Below are experts of layer 2 (counted from 0) of a mixture-of-experts language model. Rows are named router (the router's row for the expert), down (a neuron's output weights, with its number) and show model dimensions 0-255. Each number is 128 + 32 x the weight over its row's rms, rounded and kept within 0 to 255. Numbers have three digits each.
Before each expert's rows: a language model's description of what the expert responds to; "raises" lists some tokens whose logits its average output raises strongly, later layers aside. This comes from a sample of Wikipedia text that the model never trained on.

# expert 15
It responds to: Articles and ra pieces. The articles a and the, pronouns he and who, and inner syllables like ra, tro, be, as in camera, introduced, Kerala.
raises: "ig", "ft", "cy", "c", "m", "ti"
router:132160130130108125093097121112144198109175152092115128173122096106091096139143207103091126103143113143156095122096211140104111156114184088181178105131155134169118176106168122120099145052137080061117125108162159129130136116097123128136218126116116116108151124108164109104104118189126169162141168078118090112180103079121140123135107131135124152175184087063112161124085197136123153130103139173157132134107088161163152102128093161123172122163128108122214069101127070144149168129119174109137076136114137093149165060087115130126137148151163134119146088145146138136151142174142051123143163128129083130080112099082086128062121167054153134162098116104146109199108162120161141186139135161102123161115143117150079158098128092082152153118132092111118172125113100183118176231105119
down0:100172151176160128132186120115156121141052122163150163108107156135117173106108147226120086139125127203120108119139092138113140108095123115151120147122143153157100123028153116059143093177112105090162046155107146181140095077048136147141141089119163133069148119155141120118115088091099150114087174164151125126123098106101111137106118119100159094140133130116093142126155068129159191170167132193137137173107126109200155106054137102130077155125102094162141136096140144114066150136162129133109165108152081148104113184156080111153160111169102121106177131147126127152139142082068160141116136162132131140043115128099080152109108118086088081070157073121099086091080087120063111121134140084160113127049133169131133091136112162110147136066114076089161119134126072123129120097130124
down1:128126137196091121123178154140091120116126150106129151139122144106109139111093115134062126103074088105146162135151084169076142094129161132079122147121091074121138084081124112053108099180145110134152129073098158116104127163133132155139044141089143141149122164117138208101145093121127145132118148131106188108150200117120141147132163096155112186132133148107151168089134110129166121130065115148166086180134158153205131130150102077103129059155167140124121156145153136182099101196127089155172122097156128088023163098171096134157161119117125091119109111121120117099126175137121087157094110102126139098186120117180136112128193125152139080102141152078102091103158107130077171099170087073105102153123053185186076091129133170150110155079105185169084146187141143126158138077150152
down2:160170072225122122132051140102083139136157120099097123152097135138120088124161173120158118141123092088118124134181161148104132109177112107133138170128158126091105142150105114132184131145203119119107109151162163147134122082164150166106133145098157153183131108157103117089162098074141164113103217158102091155153082120113131100159132188120152077165118127181180196133083113091105135142188100121101169143189204060069056146129212064156133093108102100146139110117087128152149128180168138143142126207117155092143164170104202098081181144104126158080140117134074146146109130122091148176171123085155136144135117128131125117117117138147119081131117129139159094166101128171148131078140119143134095137093083084173132191129133147119174120144188149130118115103118125137192136145109179
down3:106119115128190129154151108143117135145140123134155118162112110081130141167136116139168128079151097180065125138158197118181144134173150089110149088117169173135143129142118142139122144132158164045173137136144133099159144111086145098133105119115152137136121153134118149188121134158094122128078108139142071181150119056084135102127107055135093092122170150172171151060119113123149202108108116140143163123048111061158129169183114158100132177125115175134149098147106087145096165117078120199126098109140036132089128105108094148177157124134109143148186127091118143137118078148069119122089105155103181125072117130123171123164131148137101075136201127165052077095056123141141091095113113127138158175130139097187151123242168173103123158079105155119105146098121104120165167126124131
down4:147143103164127098123107129162114114102021198155128120126136080141139141110148115122165091152169143124148167128159127095124141131092137156131189088128124140110175114118109124124126132089166161048097169155190172122118080064181155130131103162141156123091092126162142096130097113101162153080124106135156146157148150120161047160113144095082135092158085116128162143211172113091112118144110110051113137085145078048129138149088151142098185086081181084112126090127215068146187175139064175068142176120193121073131148142068113112146138127136189120126110114095123120145113155135126107089093122067093123124131117081102115114138114123117151137162120125117097152104104170072112071118127071138150179139104139150158105109086091116161115066145134091109097137124189146120148119156075150
down5:154175113134125115128171151133170128153167120036126120139147223058163163152120168138128097118120178115066132091072092073145076129070161143124182103114110163115105122096124136109103105159133152166123075159143100175103109142135140135152108118105096190095084109156135154178102084141140095154125146209137096143121145159175146119071117151145054133100111214125132146162077159174092055140118104139168119156167184101100076150106159090084157101166106115165131107132176157158176153079155163161157084144111169094123145128106086150101127187119071115071138105044100086093122113101177172145155169112101136112135124119102128125147107140159145172118158138100118120169139098124087113132150094160124090106201093124112138183154074135139126103114127072102162142110156148135107140110115178
down6:164125134090121077122149144170105156116124157167131053175107071147087064139117158158121067235103164113142109144151168115135122138086146126175108124107157062135111146139142125117156193119159080155095158100076119119145094191137152144126134071139145118100063132089153160156142090126202165136132142132112158067118178120126132121131156111204141145208130141144143097115123115142114156113109134178127117105102131069122169196089179096170172152133180121158118134067106098122086162164112119124187118100091125146127120154117172155153141171118122122203194111150122176145104170104130104099074098169164180096158120118107155117130158188132144110080144092081102128098149135106155122092127132139122163129119151104146165135122146184142141188147122124117136197089141061097141092186084197
down7:147155167155109157122126079105114094139094114147157075120126169080110128060130145105165109163160130127118126136153205172155187168136106112114133154108177203113125132126135117163096170089142151096115142154113143069152144158087128090161134184094124210111171153137150122152135071181162124112190058119101147115150149206168146135099102135116159146113115117051108217168098110080120164148147161152188062106152134102097112209100148121150155127068137153137157096127133118098117118165155159135139094153112131095101081088146117133148136121127090108160148096074192150121127218130114093087106172122126166136085131079167186165173151102140140208229110123116127151140115097121136112105135142129195106146168128096128087146143165142108154092114156145123061118141141124104101137131124136
down8:129120143189111088076136117114060154112132149103151137095167128143155141099128092103132150097142141083126209122203166162144073201128145126149032126185145200134141109137175131163095134148181131111130147184154130136136109097098104060157115153143086156123122161082175139087146133132099117135134154123082116175126164114133183126113109158231119172110145094105170108148125113096074177141104114193126103164072161143154142129099128137122163103099136196144101112173157112147115146117116176132138148164195101076142127185130165127104161108241126141145149168231140106114159120132092112138108118115144123153073127139107122136115108190112136134111118128126106182152072073124123172104115161081128081140148155114135042108089104146123134106150131114155133149153145127173164129116079115
down9:123126101073149166110132114165170152135176135147151091174144132094086102069119135119110156143191184119149189096139121101188124164169149112063169125097116146169109115105138170151094157184112168105117109123167041175139092132157151037076150089159150118111155066104129151151141164122126116119150111129129066149104158157130101135169150177172093141108125145153091115171153108117146155140114109140142186117148121102121115175186194117143131101171108128100098145118163151078083123087119103124089137091139188084160112144118045125116099159223143148120130134068137128117101144123168103080126088102138058110224071144106109111175128156155171179092127161148081102157125124128151138093109174148059180079133171099152099175123135132135131176164149093093091125138125126129117154091120128
down10:138156123148138154139083128076146094178135163102181108122115188114123150136086122118214127127109050132152148145200097063146134149119150110081127109121066101097084116093126171126084142078098110154116168114110114169174153097110118126122135151155080112092167180113084154098163158115181180100148082194104112137104139078158124110079181177130120090108118162156162135129146144155169094115153112144079151078092135171112117108114132124096069161131083134166084132135158109135131144108131146069175054131165151124053111130075165112118120098114084138147101111089060184106132113159145125133186127033105087148143169162112158127095117201146168108151112102168135144095099222139126129133146154155130163157104151071132148091126088150152095105098116169133117062096170122129082110135128148
down11:105154058114173109136133144130106116175083089145113106096132149142141151131132126137115070085127124151162113128178134147112095091131159099089111111127082168190145126145094090124134097104126108124189126115097162090100148137138194169127101150091104060137040143160121148118131132125146135151145145105141122145177132105116130146082167187155162131109125130080159099130143115106064218078119171117105112153143079106104100184100110145153088119106092135167156155080105093137080120165120162169160061143052066121112130120158108105067176160133029204179098119115110109145131140152148152141079130118089190178121126117143096087192083097150100109106151080114129152064099116111111116078152127094142130171088028136111107108134080096148155092134152107077154140162149187126131117143168093
down12:088120187081126126183145126099110140118121131062177152112121180093130164139165150195126138133104122146147100114124119136097132060113179132081135102156139134068095111160089155129113072089099112107076163141154075113216142107109158134143121190194169101128157109152112162123138107186101136111139151135121113114146120089136161095088097131111150142112117134191102177139158148121130064123197123114157130105125097105149146164112095144089139144146146140156078080164119123202107130080144138110135134125148116156109123140130145114125185152140199116146139166125166100146141106161123107086235164140108099151099132081065089214134125144119175179103138077140172150126122142100157129050168099116119135153099113181119178126104100151199094120205159132137160169186103169102149088080102188
down13:158137110127125177122133130112121174070151201168037147081152082141112120107115109156121116142136124060193150133133139072158171119134131127071100125138106132101061117243137171093123076142153150157120142165072137119086119131142103123105138126144099168114102131096126134111138137143157154109101104165166138127129173132117077111131101085146102127095158125146080144130091176162132100080097162072114078156101112121123117105127045157123099132133169150151127112125139161130071113094084086130145148111168107044071116112084052101158099154156110115123095148112029147129127116082192097098137071099182150133125064107094122121096150091111137131151179146115121157163127140070152081173117144172176107181200084116164131147106127127180093145086146129135102141176130174113133155125161171
down14:136142086113178082138101147112164127090134136113152129106169218120144100141110113165086091069136040087088138144139104112135069117164157071122118118135111165143137140117132133133078055159182145108135081197097146117074145122095116146205129113095112128118067112142106180160091103103121187134154122100121154072118094104136166127084112122142138134069153106108157156152130104162169139142181162101179146159125127087060114178106170142122117126109143164098126167132105119131099106158116083141114158106082095124215099120154100107112122131139100101130146114070156108109111168156159170186186108149093172137092112125181109190135075099194138127124196081156111095131116138114145132206151131121056143089080073116105109105200148089051109133152097137120184103122139144129131129148096131
down15:090104087152228150114140126172141179116079152138106128149102122127096098174168115117110133123120140156112132119123165087151133160173175147154099112118182083101164138134123182098100171118126151157125111152107088096150075133162156118106072122146106086140130139123123136134109096125157190147148110169151178137095136117136122122072150188133134144088100218141149128127157143185087147110120170144112122174138093083119123110107102139074128215121157123136140075179148164154125140133151131114106146166157174204121131073100127073123118129179133107091098165137140102155146110159112136047116149156088116117094151096073206137125122148156120176117093155127073024092119134169139135063147184096141147096129163172143110152074180137100196093133153123086113148097149096176199075066109123
down16:130189116168153202161137104122109070125146171051130171127104124092161110150148189206132094136121131115141087084141152159117055122145142119213117117146167138153149141141081167141187105116050086143114104122109126110122167144155077121118162034130091142162100169078144203099121125153092133100156134085126134162167108119164144141126084133100187151175164108131174118107118085125108158117168110127085201076079134170187106118107117114095088115147106131188142087130121157132124145131104094156102145109126143153091066156129178113123153098117062134104167129167125178122133145202137155126094095184147139150132147087100107170158115137057175123114063118113057117152120173108103153146131087142176152182127132086118134117149132119086114093095120121079153159100105156072111125124144105

# expert 8
It responds to: Word-initial prefixes, apostrophes. Word-opening pieces like re, con, dis, Ma, La, V, A starting a longer word, plus apostrophes in I'm and slashes in scores.
raises: "=", "-", "S", "H", "A", "L"
router:139095098108043129141122193114189129177160111179042098156148159092109131106161148158086095123159143072157088192116099085098096088149143084129124159065184116131140131146138164123145124127145175130116151152152087141038115144058155121131127158128156127136087103129143157104081123102099130097125099094121081122184105148135058125139098148126166183135109209120122176114125116169137103086146103129117166137079148167123130148160112161105105114145200135107128120115135064136085135172163151169068186174126171132091108159106118134185174163091145158137155125140126190133126112072080089088130118128104138093109104125117095107104118124117103081206183158159136178115083142089110171107150108163172088070148144155094068076120176143140122118140148145142151115101132076120175184123113114
down10:130143142169159034105028099130090133091138158144157097153119130136203182128061148149065150110134157082110133134055111160116136099099182074150110091169172138129163101102108112192094128129116114105090132118123128133135132112157108121154092176063127138178157143118125141103172106127130117120138132134142120172183137109064118117088185153161089111172089185095084107122107104114131201122136097139075123081144163163121122056154151176110103121125094214198157118182107089121157139145184152162074107133057059110154127152147116121131130107136140137146125186098105184183112138053122133142152114104112177074122135150105133152099118113109142181104137131131133148122148153156132118120145160182126091106171093076205114122167099086117107119139096111075101118107128162156161130142102120
down11:058133152145178100160190137147106156111182107076111214144131127119073147115124058076082189106122071060125129084121149104144182103127129089136138137150090071082100097089111107125151122110144101135089093095105155067142130098123164198149111106155063125207122164119141104129139170093128204095152111167169134138111092141069131120066147065101116110125125075101084136185070098099120152140110123138152133148115153151138135105122096119160104158132164097140100129112162161093117148103175183152135145090173151096166105088131163177135144074170101134094115082065123111112158122176201172165115152150124151142121121111118125140137129133115144112087080130142101095139159063166180140109192147142118125172143129101161152078068121062166137126159084132131128119128068164121129104110141173
down12:102137117105133146095144123086144152121161145126113070140138123093108141129142142113131172140100115118104152122086127130093147131133138114134150123113138151142145145142158169141105116154155149114127134144133114103105103144091124121136148122110139150132135138150255125143136142140129126094122128115155125114140124133105118146124134255105125160105120153134144099140134125151142122132142114147128162133111136142135134099160154127153167130152156161136111097120128114149099111129133089151145121160152146177129131157128078139152139150142129111106148121120101121136129100141102106105228139180136105040131124128118111137116127073136164134111144115136141138129125174116130126075094123126127110116110114152079106126171125108126121135114114166128143125106134155164128147096056106
down13:122079144133116102131197147130121176090138121088179158152129094094143139100089101161141104061210093128133111123106104127154145143144150092175106126161148173125132178165126117103133079111138174111145105179191115144104102152110127126121173115142132117082154093113114171106158136109115163151097096053133115157111114132068164081042092120162111143117137158088098149187167161156174125126169076063113106061108175119114157130141131149087126115148096098111150156157058195132113084133133133141138117158157059130138076105122130148098109116133204135155128089121094059135107144141112183120133113104083082155065111141081040145168165159155116134124159171160202042131153149114091149116123154177155125135147086191113117155156115105110107147151117142163150165118088160145073081077101127
down14:131185108153148129142172133125123177061131127091113137095133130112087122118127072116121158146139121119145132120157071173138129120136153139114134180106120133093115126127116121208079120172150141136159162110097179131058119074109154151119132091137173126101094119124050127099089139134139129047149146105161208109114158122124145182146173141121222167146101116095131150140155146127099161152099045113161230115136080140125136142160136129094054183090112058134098121149185186104129126158129132140137161104147142115106137131179139185187092152137133175090150110077132085105167124127095092144154133181152112089134172168182114115139079093104136160086139119125132142150082049117124105175145111151099119107160071111168187116161090141102157241091120092132113147118121119115108112105097103
down15:122154081216120111148123135191100214085140157110099142066101069100157130122097096087109177113097145110109130139059083058145076081139180164133159115102111143140124156155127157176128110121049090126164092168157194184071165147174129103132107106081174147113074101175117106171097121102098145160120144132057113050112172075129156132121114099115160143072158162077115148179134150123125165127133088108124146153159098111084100139124144152150112145145137109119128085148107144121153112229116092103159105123146110153147109114145119137154116138147140082110162122129190102144142128109138142165134118108120143078083109067126110147078148132120120125104191121080061159125152102147086142187125110179052130099185080099101180156116122158141149127127117070112127109153126104120153117147070098
down16:078096141162196112082144087120081063064126157136159132134119088116126122030144182121132129085114129129135132079122106097120121116172151062201116104100020125075136109143084125105124090121109146119148111155083148197096195077161140100099140138123100121141158159063076158103126127157082148152148151100051123181119134129125134105121098162123137171088147146131129101097150085122129096123052148166064144124125168122089147116056154110114136114130144155088175123147135152119073113098187134192137126110128092064110112117106094161124137140141126165116082112159049133102106230112193142140120133104132147134134137129117155111197114103092144124120103110123114065130205095099083154105122162119115132141108118121104053115093134137129108112149112126077128086106095145139144161108137089
down17:108071156143191062134181142132144177079119099138110123113097089121178129156169109136138115104121084152153158115137091135143122170109066114145110122115168122111137137045146142111073136147143179171135152115140087123091134140173127134113130089114188134095086103125095129127089129114146167173163055154166148090097130117106113134151121139142086146114140122055090115103137167129086156158149142121139170134166134136134158131191094107102132159096061105158072126136185131129113122100171140102137102181096134107089147161142105096131162070106120107079125124164171125078110158101122128247147105121135110025073174144170126102110074134116151120219106129170156155105106140132179058020142089129064163138147161170128096141110132109084154139112121166140145117138114091065121108137148151
down18:107117152129125107082123128190026121104174159084159165100137143144170136200102074080166123112136080129080138118099100138137105140195132104147125113109114109118175150157138166140134113151144070088121187193160112140085091126129131103090165097164154093145121139130144163118118152139145163183103114078079133092081082156102118119155067102177134129170123131127123141155130137131152168140111152128073124166135125105178129138167132115208108140072146173210199115152095069106166115108170091094145140149078019181118165157114109172148166130110135117140135142116167100116117192079160111080113145046137159150103126088140078121124121149105135081087098171142144100165079109120114191144135112133166169145127149104143082111110133152112114112113117192115188150166094172127128104167095119
down19:176124149119147119123136109144180123117139177080159141192068140118121176119122126087090152198153095177194151065154116163121179126062117149140118173102152125170154153166142061100075122129132098107102117133204090082108125142133109137118083118143144123192079105201105088093183156133150103084092159126135123200151129140139126135121098035100059079082152093114105140041124099082087119135159143132137121152145123120097076137160125128149146085129130124142064094126099106137111111115113093157168087161145097096121076111129152057145119087115151163119102127046096153147181052134097108139176126089114143115150099113146126108127116123154158154143123128145116163108082140171163149096160087067146155133133077218120158118138111076101162043128127133109137132116114153136115139124136136
down20:140084144129128163092137114079066148131089154120110117101164125101120109149117130107095128128143145125079131137121121116193194122121112133076134152122115115047162085125119133112124101081105163136133112173083098106074104145124103103112133140137118101125050120033117115137151160162154103164089095114090120114101145113138138100086110025158086155110147152178134197096157145119167064099150107130084178067136107119114065113128137155144099145127069085141141131106127135107116091075079144163079140135145163159127127129120150123121133116073115038104150144184123176229123153189126139074147146078135120129148088174107116091140117143106103119160146143156138174099053133145103124162152145117188145095075126092122075121162160110121082083110154158108103068107120142103177125148225177
down21:112133143136119101121189171098111160121149035085156139113145132134170161139124143103072124120039143098137102090158128128096160085115140103144087184151166146102117133136111141137123089080111130102176107147186127098100065102192183147127178052154149126112146149161160200193146122151149140156155145175109106111133146133093142139079107065119127130096121122090143122099155162076149116199126121097108186154073130147115118117094134133115149110072125099098143101096091184176093073148084147118204108160155196106154125125067196123116147132156135133191124109128139091152109085123122127102129147153130147143164126106131107196165097188160144123092140105109160106149140170074053143114122145116126143135190126138024185081153107147137145133112153130146184138147095158172164101102092134
down22:127125126118131119107116099101116156167092120121084134151103188150118147105117113119182157113093139081093109098171082172083191144156122081114147085081090171127130092156181175096135084155173126105116152127081079099145107161132198162056142118144134097130173126082090097133105101202116117157069096147147158166127057112113114145174167146149144100114157150088114118142067081100069155099115093160128148137188119174147146127147175132120169122095139205155021082113124098152138124102072162132170157123065102103118147143145160156112195137122112073157091115127104078144112140146127072081158131124128065113116173113150163109173108125116101153076102119179158139061119149069130137101123081137125132113185096129132087143081122115114119154171176106158106122093131129100160165127090057
down23:074174187134105141111150156081139085097146129099170116142152125117131110105112158070118168187056116139094120095117141129152142070104111097111167150149129133134106148142187110168099117169144167092140127105095147126139124121149104156182156100070143146126145083138255083177157164150129121107156158123097091113100140165126135125122167235119148126104107142146130091179123144158119156125103138157159163130080147124158150094161132091120157106137108145186171122113174119205168102122130132159129108132125129113117116140136101149127155151144125098164140155115121112153138037132140116136189115171129171062127129110133116125132124139171142106142098073097057118120138149184118109157118169138191115109147170109178099081153132071077064158102151096117124129110138123090105133127107113
down24:112112151142147112103152081107079115081054080142139141086093129154130101132137118179121171149065149095136148132094137166144082107112096146181158106124122151107092090131094148162048170077150103149138149138110133188131132147106114133136185126132140144110134164093120130141158185110113096215117120113182097117135072154180090154177174101160156121107187092130094191193112212145089169135124123140169096136092164126175108153177128076152136158164081139083147178144177129102191143111066115049142213112116098093157151109180109129136144131109132130129132076106109078136130104136114100142129136171198109150140153090098139106111125117106083102147072083085114092130160118127125108092108146168168122153132160139082082117106124113094136114129210062094133150106088172123123074134171139
down25:120113102089168132221081146128146096121124130139075108128156102119105095146117118129124094102152127131192125148151120127100073156129136181133176098141106117117112089145115122105153079119143098120042144152185096124128199121148176165169118114169051139116094155110089071149149188127174111086131149144125118126115087105148140126204171081098132094124088080110096136091041118135194132064117114114204131079089164144156113155173107107171156190083154096115125161117155119153131170072091173081106149106119136119174141131179121140124171129098114143111127110112106121128085213164119072094111079093168152144133128102167081089144136114137104088166121083156119128120115117053115072152174054162072065156116143161112086122109104112088118117092093146148145152092131110133089121145119103
down26:077131152203118077120128140149147147169154160205168122172102091126071106104111107104229181060147134080115069100156120129094098102106179091152067118195141173130118140141156147145172147128129120155097130110192126141168190185169163128136175179083157102113187105099118154081088147112110119125199113080189149122138168164109087144156146121145102113131164110146097088062133180167114125068142092131151179091186111073164154115107122132167149121107119147129146126093107093114119173183107165129140128133138091113104119103145165145132164145087176148126091139146070135158183109123117141146102127130123088136051150137144148135120199115174097196113129120105104091102086104114150093108150160083116165139135114174144114080128147146157157104146115063145074111131185121152103106127117106

# expert 24
It responds to: Line ends, the, ar/ur. Line breaks ending list items or headings, the after prepositions, and pieces ar or ur as in Aguiar, Treasurer, Early.
raises: "ies", "n", "l"
router:153107142080130106086114181136151152121099090164131109128154117114137149146156155102118109053146120141156166096095115159161110164072095096188144181122093158186118074038136093129103151048130067116081100087099125162155074127097117139149119127084155152152074105116132176188115112152172101119146155172133156088110140135101117123098106106150179120129224139108094124165113125153113070088142072115126072169159118074144075102117111125116136098117144145155140129114130076177111136158151114093140132141051115116159165122105129081169173148106169078137135110133126121140154151074127091130125147168181113107135158139089133199065095112114057170089124116131087131117167202113144127165103125175193109176090181128104105108156094104127119145082148130087146117085182172112130149154116203
down0:159088173159116134215175151119115169079122109102137065128123162114163120115195105125178154130102100124132123096152075124094114105099124080125152140108171124122166182164137141119130079108191121100155078137135082109098165128150094163139114129133070117093111158131114135133151100129141137126049146150169143135111136123134055045120088123102157113157139146113128127160111107099120151130103066156124145163158097076185104107138161149124112140117103203000111131115186102121128126154143177135122125135141186087111123099120107146102168087167126150148166081118120079182134069085112126137124146125093125128142135132125096152072096107057155180096078074107123146127100133100093152054184154153133140133142094186154135122188073138115125110164186098133093195154157136171168095080139132
down1:112197079181170130165171125180105143120150156140107115141168189082169104163139118113110087061144116096152188089150137112126122202114195133163163156143109123154112117160093126108089161192161108164115153140092105164106123105187148160153134101112134101102084111116151147106092072089152145089147129079094159180120119145104088107128107137136149152185078134099166119102199139098063145137090105131145102116142162124085119154082145124106145102142149210147169118130158105183148166170154120169039167130060139128090035112137122087078124162144064067124157133180050160116129161089191118150120092104171129093174112088151132135152118127138093164093132076104109101114131113132138098146080116141106136146169102105156116086131136173082119114123102120169144104148070132151129122109181112
down2:059179151122064136101187100114138095079102149126140094178127142116136127199129173132151139154135157172114162127094114063069138114149087132133143140183065222069149085123179103165124152162094111115076094103112124154154159129222099107101127100159088126172136119116109098130097150173146113196140089112062147146156136139115179082139156123140149124096128103100120155209130157118155095158093143129197133084117142125091082060170156134103148140141187165070110160118135166092161096139136100128130135121110182117142093144131095084135130157133113143154129205111148149105137183112137135128102128135111058173138123150169145148159159155165108136139121157163033115109183119176129158064145105093167106117112131157144122094092105064135143109108083160131105164109134116111130158181089159
down3:117129184075146104066134047151144136148174085150150097139129100128065136117110147166118032133119131147133121105151164072149157179154121137135102134110149139092133186125144207109176178147106126096104173109105110147060140153145143153090152143155169155141190144111091121137170130121109139158171102198162104118132055109098115150182102115090160153160131108084119120178131135114117159091207191117096139138093079126111145080178103146179098135151163068117148122137120126127139092069128135070114120146149138170167076150073102164094150059154176077123082135131128096116113148136163062090113165159119132149155149156188151123107048164120112107135121167139157095080115109152140136149145153101137148160171184101096121137080144158096103138131146072152143124106130126135180077186076157
down4:168110145140131128135137135139131141108148135074103109147173149128110160133151069150125120109093171165124081158085036140149105137148106146095167156137059151210068201117137105167175165148155091149131129187103132113097160134113153122106105132124073123106127115119125146127113124130102148135129148096140185136121087128163204165119163160126154188054074125126185174146193171134135120106123144162112128119124131129088114117132219200140170115116168079104140139109112115186104132153189090132216191121123114159127099109154094203124115127141118103111077136167137176105148155124111107154128093075098107154094125149105110125124117126115129192159111154104130180130097158145147142098096112016113105112099159168195128161137118117133080125094124132132157162198136167057089155133124179
down5:121097168178156136135154077125138059119113113174172147164106122129116220148169088130181111141139048102095102126115120173092219104121115116155122118106132135095147109124109152111105118150176150116110104115126095158115143136125143077147191116142109118078128089118110182138141139139013158132140173078114145121111105143093140146160175099141053155156116152100064099116137139150149122116128134116133094151143135188135065097136128096129080073096112140207122133196146147160140066143113100114080142152167093162076131177103119122112115084094158112061102143078157118138108154135109081177133123142083187089159162103129082146084170071137160133175144127093100095130080127075133140128132165154068167104081120092110167187127144098112127155162114126139188070120119134182167101122117094
down6:125133098180135091123121160154134112194124211139143117104164160122124144195119124184107105120167123122195158120140028129141198203124151174116158114153115128073177141160114137161114164173126170125105115184103137108053181061123168097116154200121109117127114133085089063148082175098132120183126155135099160163147138122113158127135104176179150144144085106132129093150136107088066093092149138114140156096196116114157142059107135136138120120094102127133103096154077075161138100137177113119123159134124111128104180147141132112091141080088103129088101180120138083079119153120134042138101143060044119098131134177102146085170149148165164123123130102150151158177088147161110117120148162085108110181140159176136085144164138079097087127110159125114161115112140138112103157141134184
down7:172112125114082148088103135139181181132167187104115120115111120144109137151144183081122115140083056190103070094073201085134138088077171098109056204097066190099065108092117123150124153140184123071151126144127157099145097087112191060127143161098105116133160154117132131127124130067102160126099148114083097132150138124138091072160082123125145067149172108129122160131112132132137179090111160128108123162119123110113168100132121123200120090116110096146089116132081124121126091150115124160085163112189110146171132211100158162175156089095080068149135131131155149161062122134134169106095160069174143120108144141119102118112152113161056097092073131134115123151125145139120105097090097153119116109083121151130081121106103149082120113135112063124176165088117091133070148083172157
down8:114113090162185168077173085088093151164069119091125144099144132134162177147166094124107187056155170123111207141102083126159133159161152154135150174167143105119108101139134116220113159132154160213144173097138130156133118121193087126137141116091087136143134094137161137163176113124133085197155112127115163102124174149129150146090189166154090066112147121112120107176130172158116133168106161134099092130088200108128093161110132136095029153160114119139122156151110116104158103098136068093154204149133137128134166138162134188120161146115109100138083157128164141060116125117082046170113141156079142152174144191114099062111150058114163110130119142103168157118083147116166093114126166121108131141088159105108088098115139153122085108166133072117120137152102152154090125106131146
down9:114126126112127118144149142145174093092100138145144152124115133104137162074121125121107132020163117169095161101143065117138138152117121130132135157119111101188128149163147111142097117129178113184141213166147171183151169179100158132157155103115117074147128110063137152154141064132135134073126076064115150138089142161108127131098078127129139098134093101133073221056148118139129119135166109100126103136086155129168142185089142137083191120153125169149142133180116091126109162119146209125164112175088112117108086115155144108150116160089116107100140119127103144081124111120131124091155087050188155120123129073118131151099094104113159121096132149158195109116125143129137136121142221179036153129154136148165154101156138139119112183066076120082134143099035130140095103121123059
down10:119117115091199096165163139066195141123122083129120125107130137089147117126092107124166120087099047110120177182147126132093109140131133130141147103063129166161167161182105103136154118165117151089189117103135101079093186139091146098115177105128158117161086124131175116096096086103102105101123129108111094141126072060165078113125149105152154108166135098136134115130098120131137074091157192092164106145156095098151029140133156120130109132114094186103107073144159097157152124185104027096100083114164202097162132131135106095115173095122146115091179135145145108111156097087143129154120123091085091159155114089117114151128195121150124151134114116091024081138073143111131137080074137087133172069118169169142100113130123112094161063117151141153107158119128162093156159084108123
down11:080151111149187109133139064146148103133097090157068136156123067177074144140156106157133169150100158124097154160064161145091126155149122139093102169235133101116126091140096103188174136085158158148149159139190101112129137118140182105154096193136152095178172132115178146095094177144076111095152158171093120145130151163159151142101179119055086149127188132146102155109154143094155110110082103117143087154112123099136134082151135099149092123159093154140125166107157159106125202090099137130078101070173131084103116085116129157127157106162164173163110125065082129099159176096078067091149125116118101109094124125110156137153164070176102135150148091142094060134128129146176152161166138107133057080097132103084162122128134132115200100125157165155116126127161072156175141121132125
down12:122112065086148104169129096171143069096124166144151056133140116128135125145192189131131124103093135127087134146132151187073103125127135128084123141114187104090127107119118104107103097158043115085050174132151088119102125125144135120110122169095174129148115166116128153103109141172063122136174132080110103150124128096061140147115081105101101124133077126154168110115135200133114110146156108149134100143080136127115101099089195143093158180143113191111148162170108114141144125080158169125100142105121121156117113111117132139123127138110102080144082116138142109101111096130124071100112114104130139112109039143135095162199117088121110189091099201168133148163158141125092108059142119176184119119146086156105092211123156171114111104109143239117144171202131138103162178139160052
down13:093160125156142151177092157122152084111126133168187170176139044105145082102078112148129141139178118088118119148141049110134118107167086106092148106115164138091106148090054163120087137126129139106086133130132086091146147105094148159118101118046170210162146138152163147121122143159125124045120134106121239128121121137161172168156138104097104185093073180134140189111231158140077042135134141134059107139155132077153112128117133087118116154111079127118108118132148110146129091098159171105094150150117056172089066154118115149168130112165160105105106159102134082126118127120092108090120096097147111099098173153114145131130144139128162185121120166143078126084136155123066192135140179165166140131143128124155149107130143108143177187128118140104147165136141127077116118149148165
down14:139166123141139206191103147115155146096115057137199133149107079111171150101111096113085166134143090090087119113136098125069125169180124176143104154118145080117148162144149141106138090108138134150120120096130100168104090098038106110089109128124216167125087206079211183139107146132102127114090095086102109137136124181146120118147127106146130137089162108173138163115152079152125139164132176071103101154094128098107121159155122163165140129096085133251162117108175138174107157097109137139105077189082048154128107135171139132176066150119116161115136161070142109110120129111139118119094157173117132072157082084151086122089126148134137108119118142098115142110099101111113072120115194095151137136139138085140169138169128239122161127141117114114120099133096136163140116139114104
down15:173085102178130115100152095104110063117101141076069167188090189127199117124120198121168108108185123090119121106153217145079148120151109130172135098102114093181130125141107079144113098067119107126160107112150115122172127153144112157217130143115086121080104057123082116135118137144131133177140133185139088115094201143102107117147052086177061119155124101043133119122113176161091141105181141153145142131132101126136131137140150102103117124134123099124124120159099132080170080148181124087104074147115117145112087095133151130093198114103106139107130119149165162167116089076128094139095115154185113129175158174167082138091142162134188150133131156117070152148124116101100131142079088108107159149154116120062185172174165083134114101146131120131107104150139179148178095181112112
down16:138122109094068141151148110138107099119114130139174062135160133122137145160144089150180070142113118093183155125095083105111205113123097078100129110101180106131187106107107082148115139106112130115083131118157108087099114140140187144091152123182102148141158149154132148114111112098143104116163123127174139158155141110173137100169084101092155164133096087184108169156106107092121137170175155160143213110104086073130159073123073140191205132131036137140133091155130102120150184150140125153117131085149074116121104187136054144113132059109147078122151089101176130159083105162130138110129142122113144147162079139143122133105162063077132150172099151123157096146109216093121140116167132150134176164083185104177098133113075137173171124148129052142191184123158130093116109122167105